config = dict(
    num_hidden_layers=9,
    d_shared_expert=64,
    hidden_act='squared_relu',
    moe_layers=[1, 2, 3, 4, 5, 6, 7, 8],
    routed_scale=1.0,
    balance_loss=0.000325,
    init_std_router=0.00647,
    lr_router=0.000357,
    norm_eps=1e-05,
    tie_word_embeddings='early',
    optimizer='adamw',
    beta2=0.99,
    max_seq_len=512,
    train_tokens=561200000,
)
Below are experts of layer 6 (counted from 0) of a mixture-of-experts language model. Rows are named down (a neuron's output weights, with its number) and show model dimensions 0-159. Each number is 500 + 50 x the weight over its row's rms, rounded and kept within 0 to 999. Numbers have three digits each.
Before each expert's rows: a language model's description of what the expert responds to. This comes from a sample of Wikipedia text that the model never trained on.

# expert 4
What it handles: Single digits inside codes, years, route numbers and model designations, plus compass or place-name words like North, West, East, South.
down0:423474546456557513436536529440534488512476591539472484522468473469390552560506589460491488465565496435509606448510487489541527500551574531466430497490506463424455433567460442518481512480408420470444556521580467443524541519498539550413466490485449562542529408527492588494443519570501456458425489526531477544517497461502513602561520626507437488411400564597532400503486407541398457507529542578598512457447484547432443487512423515550490505480507486545514436516514472495570556505446428
down1:550488446446454518453502500546490526427511525466554467441430539452548441454424502490545485461399592561517461478546440505520510415521460517523454464472547602483577517514508484556442473471471532510531572408396465556484537502472542590537522462538487494500550423540507468441616449507473573561437412414512406409551617550537453413453575501459457456532477500455467572571612478512472482488514581537513382552535487476451442508526592521480551406478523539506459526498522530457575530533473454
down2:481455561579525552404455454539455441488540509463498447496512504472494542416525534515472454527588535514453604508555442543454545528521523468518499577446475484580491506430522418488479484422421467544512526524517510426514445509508576520474524551574446478385396522462570507493384509483413467471490609463477493499492562452556475487467466536567488526442471540530544544441463525493531477566470525516516535458535403534595488555523548530593520522595401390518518584496499502500371509375448572
down3:599454518534507445434489525526510514421607505496518464504501439509508494503606500462468578527509563559463522565491526465481494511495473458494573431448501431526571470545523487466472469567426555533517487506482537633488611466498630535560396505462522539473470466545451514476512497408403526511450526442449503526517596504419563515563520491577473533512438543442468482471630548613474528471483484497417600548505493510434488491405472627560514437438491496437527544516506546520498572487596522

# expert 29
What it handles: First digit of years and numbers, mostly the 1 of 19xx years, in tables, infoboxes and case citations, such as 1-979, 1-773, 124 years.
down0:534551459405506508482549497435498510535519476448486530478519482414505474529469578504436540452478485495583598475518549534544534528419479410543429520506496503480442579446568511480492501515444480532488489537481544568546474438553531446453476532553571343475563387583507596514625500474481464568536532554497563523575496497507545452506558527595543363450506509509473458505531544422541467595523493542524469485480551558469493578420507405527398499490451453434562556492558557521410485503422490
down1:484508553460513591561460531530566513444511466527434508489480510596486398416459408571493482498496509531523460462550478505528385462490503486529518478514576510534568430503623535413432542552477548571485510456537435471521497472497495495475576464463458545507449537455525552537443520482599560529588509559455515412554515500473526424460556466472461479485486571510561543385464503498474513495437575481338477453449592503432455434543400599465565509458531482448556502564512499538507565571550417
down2:494494505410458491442513534543579505460584464513559453405463412520497522463592522503539521547558569436521554516445528479511524564517438584475491441433409511586498532533589531508523493511540540552484535539510542681523445512532507529561503504463478492501541510539584527472478545507473432478601515486478442455399427529464489538543494500529502460375575452506468458418446539551578491519517564459560512488510544439509532625487535564376477467476478490541575536577517386501485447532503422
down3:492607559472484497501432527471503539503538503482508477507626496516549507515441520494545537545458471526494553555445424593453554523523492586492517535461582409450574566452570561502541565492392559446461545454446548534522467504442442567508497434465469438515386496516515520447472494466578426496456466428372459431480529563549500513493468425495486551473565525473443439647482533541519520540443521498431426477520482452507548595489538598502470461481378479575543579502537461533548493587494490

# expert 8
What it handles: Words like of, River, and colon after place nouns or labels, such as town of, area of, and Order:, often in geography articles.
down0:450563516615465492451568370555471459492471499546579585474452562466490505489386487499549453491534490476564488563476484490537525438480551422540564452492441473588599411567516501529517615477496479442396513521526575507490478464469561472449507524467466529409485479509514520366546428490555427403532534488437562499530566476616501532442555532531487595479566462504525558590455444482464485521453527561507488419609469556510432506482488517491501473570429479481542477580520508452495531475457519
down1:493467540434428536537465528538463464616518575442442572524482598549475516453501517451543531481548494485419467456490569464392430524454531557437476497522482488577509591568522494514500515516490462515483531448487466470454425535487399399593482577560554547484514433586483405407549480497495482514497470593489495594470461508430519441558484493463583470522385461581430394444448487486525489519428540518532462471396532495510418557532482508500480499414521401463521512551479542430485521482564583
down2:459504442451454504484488439559506563482574535530508418544504542509433462561492509433416521514539484486408487486410445554402527564544557458499483492514544632442542502474533465527486538580498498471399497411484528487465489550497449540595557433481493488460425553486583439529513523463555520519553480454518501599556508540508522444387454504520542442547548456409501429515543411479500538503456561546512485592437537513379584452462523524371524451554491544483403474594547525507541523505450577
down3:479461524654460460484424576489473466437507481460463573379442453539421465517476463442479527577514556496477528511481519483490503481424487428434475488532496450524556537499579440447434415546457535479420503518572532505596562547417517384520527499518558492491602545568571494573504547498510481570507490513514456557469435486511439448521575472489513527506514469494508572591419528467548528400457421583431512438425439536430423528492477528415437595499485503533585515464452479490472505459571450

# expert 33
What it handles: Individual digits within years, scores and table figures, especially later digits of a number such as 19'9'8, 7'2'.9, 20'0'2.
down0:467513521490565513495550412431549439550542504431467457562509598533552493527559503450478521563561491431549593474448534489468606498535510548505493602444485539537460464478560537497487556443458528497510512575487513499603428486493599545522537503557473504429541434531569504477488481503487503506510418477441534488516498547424425611525565556603440508490566631535418489432462521466509376527521410518484530552515575568570459508557601514455565548514471501547631471542506550557497488494511438
down1:387537518543496430494516458444428535503465553420484494408544562495548539440528485640509533514572502543506499535420536431497549549568512503496537595554499419510700431453547477557478460458448422538530458543455495574513550422529546589421469540575401535422482559585472507447593489486548495479491505479450428502447478501516501558565508595434496491560542448435512476517462555514477530504514509509497554384552518491460506551419504502455539544518423448503532489479494522507476550493471547
down2:529441427504521411507481521489522406481497527499474452473599443450443436437478498513511433477535500559533506450522454525377498589541478532411406473501468426516483565548504437454541522517502515517545562561565526545488455461521527486516549472586543495532434440471495538622523558452534499540522465615456435491444437449553535472566555475622542536500531507442594541433444490519591460553534495463451446514514423461543509594457446459443591417518419456474583479568445514583470443471457525
down3:570400559428513498537511554499525564512456452461533542398483519543494464552492509565473440486545494542482465487444432592532583533442523464542395542568445552483473510472402528438554505538593361490472450580498535525417558507466451535540513472517516497468455400553455443456459563463513487444508552449506482490600453445490430406450573488482552439495459529468433480480468408480468589431493554485478429536553445520444551502556410533512549512479481453434478498416505423450589469554506426

# expert 1
What it handles: Single digit tokens, often the first digit of a number, in sports statistics and election tables, such as caps, goals, seats won.
down0:589513455565509396536507425534485564556452498490522529550551539599545370503511489558496491517542520440518459457505547511513489386472501573533503475424401465528538373548551556502460526561518518527437430417570553455604516508479465498500466454469435514539470496554472456532501424494602602488559452576544501379536557492514466458534458470483491586498540417526572511493500472546433527473538552487515438505505578558502459330466453517536470525456495494440560399535477508544518489504507500
down1:529489530557435685456487465502457547521468518506527531444498564487478493495521464470492468438605537509485492538512512533498481519445514454556540529639536612492523451476442440583524592498425544526428572488510542445566507489451452595494470471578481498475505370527435497515449466478453509558489517466511523508514510532508467574487545584543460514525385570442473507455555442475477638422488495504516550554493442509521531535375525531572576467495519529549570516549523619543456478505408508
down2:510446503552509418460485471441395559520410498533478544504433470425465424484494531466485538441498554423565460515514533487485493533502452525468499482493500478513473543441474440494584525509428571507496506506508398539434487486499528492431521457441656476612451508498539551569481499532422501530605484569547551553424549531529466473440448526521538467519563397472526476539435551524503519538567506510400494496381545497524569596431466391504500559627543488538516559506434505498390434442436542
down3:584453539440507583522524448405545546476485451565455508465509550454449486519497483507521614435582489461516546403635452470537489516545651562423569507449519425466492454526520455549512540544439547452505439468471441537384430465588548493520475403550530565480418534516451438534448485502495546442488502631488461524497505463553490422412567608544534500539510510464509454470481447460518528480473507450476558446466493498565536544494431491460474472501602430497518589527463558516451509459534480

# expert 10
What it handles: The preposition of after nouns like University, part, member, plus word-initial st/inst/subst pieces such as st-orage, st-ressing.
down0:431473505541477372501455507514453515536584491509478484520476541491425492472510439504543460476510561523569547492446563595501506357533464465503565509432374509546651456446526479406539412570542495486480490469473449519460542549533496529486620516472545536540537512469531552505440502547450543525534460375524480412473507465467448489448480553424490562495453597503441604433524491497465513420555497549474522458444466414483427502582456469512509536560530442504462519411498588545536476521416525
down1:419476432501487489342436568526531563456487461438503501442509485454428422435432432529518485517547535472454489530542478499493484581514460525501491497543488550544573626625531561538468377493524513546454510493531517457430555518499487471559504515539500544534513467440582469575540557581479480430539560517514509597488495552479498482527551520539647453496518661420496554441534511406535573471475498535504463592453551487538507577551502584471519519539545462467491474530467498533512450475471406
down2:457522579651545489553514535495426486481467410481538459524482466496570463444575406342478480538534405594481530533549492553491512537524507495523547462446523556517475431576447455471474488507494570568640583442563507446519446528518548595534459438522511470469420441579534461450477521615483532404511526497485556510578525465591498508571541570552535512490504551406470553451542462508469544493501537491484464495554517546423504476517493583388515428532471544456505510512479443505556476503469530
down3:521596549465514484566508413562494495541498577481441445543461502459477569501521535464534533506581569457471498412558435528518440486502586464394532473452562543477520452501527562543486455533604531534572575404535494436481405447468579495572524427428510543479532541415462566490442411470499497505451350534486573485484523547555510532621625423559415486536464516447516477502529519565503536598509501478492577443543486534451519426522500514410474583541493488485561514512554476482477536521489483

# expert 7
What it handles: First pieces of split lowercase words, often after a prefix like un- or re-, such as ins(ulated), es(ignated), s(herry), comp.
down0:502552495493530510490550447555515606485434485497546479496511376523533431446544531520528530495603489527541495512548581521513478517562507396558473457518603499473543476422443427455451480517549397526501463481458413544567495482568451501446439482489490504505463444451535462505512525484469492439608534493415433524398478501568534502461362490494529490441537476500437418520433490550441461572512557544450504531436447460457486464418521595375565473481507552583527504482391470525451474471436611
down1:428533491468428454484368498524421444516534491504575468541501541496513465569496436450516452424499522552431500552526515456478467456457540514389499499549556459573519554478589531577514410444535492474529457468354447479548562580481484557512466549520491559473499566413453570504542367557578525501581523520535498444507523505537471483576534434554426455455569584487517464570512531535508453543489544455545493526527527467461441596495560558522576493501519451477561464627540563564540509413524475
down2:560429459475436490373514524506483455385440538577608505427551505514469553520457477607554470516608500507521506483490546470442485398524424511579549413553423476490534522507522501540474508362561498513535504436534459560440519557507435474518584476489417444454495445477660494451431560540557482542411471558474565508513500545493462529462493486491459508547535499450589469517483475399446518502478535461574515502485489471441581555525446434502465519494520543437525474392499454410504532488464509
down3:564418495473591618563454605483459494441444414540551505493426498536542575592498484507444486612529518552546544464540458438448566486421469464567439484425479509472588467519626525460521525373466480491595511528540405498502505493550501413528448511570586467492544459565505474492532508577393502566484455524504486501487529403443456497505508524493499479534580582515471525526480444540483499555487453470525519555484524591391511520581489461446405495486449520498438432499523485448479551481458443

# expert 11
What it handles: Middle pieces of proper names and titles after a capital fragment, such as L-ep-pävaara, Go-et-he, H-ep-pner, plus capitalized words like Up, Wall, Hot.
down0:491484495480419509500481548483526518463458587456480521477573441492514449518508507457493501515462483527551464525520564485470477425457497418439447513478537469384377590441547454477500446546446566441560495578544445528535490613426397523513494449509490562555490570509553583442473572389397411469407505457520451490522594492462539478482477503485465535447452551609417546527525579541561448521572524492483519500490494425562560496535467572483538391481402449471526445427457436476532510499424515
down1:487563488535493504463503583530437520394441562454441489493492493555385519483439498537547454412410534460596447526557508527498598520468375482496431513400556430524481493411526491424463496463501525564404473463524585445479453507530466546483503359450546478492471483479578526549461553542475465468523511536586448483585507432516524458566467495489500494491476417462534474444486604603484461405525593574477489493492503454435490487463488613529511543510514553587538483492445489431482584513539489
down2:519481537526501522600511493560545498563524490495507483483463493507492502630489601495451517492514493525533487542520514463511474353485465496573516497336506442541512540481554517452451639513521554528523498438450539526508435476374574533513640513502532536584504493490509514430526482516417490477456521455416440416479561482402518423563491478521391447478538543399429531520541489513517500482551534414502474485506604514541409480517470495473528432512565538553454545537562474434544576536476567
down3:505547563433523556498541478570460581490472516620559502406478533602550465519472389410499497500435588430574440495480399643580495425503571494443560422502471568443530506531441539536520414464474509459489521446492491543518484460538530447537452418494436533485513532492617502534537504450405560477420554461580454493415501457542519453555470555498490493561465538454558533531499619554491484543556517464440560500482528442536475433472506504409494549517517499530546441538516490508442543425523495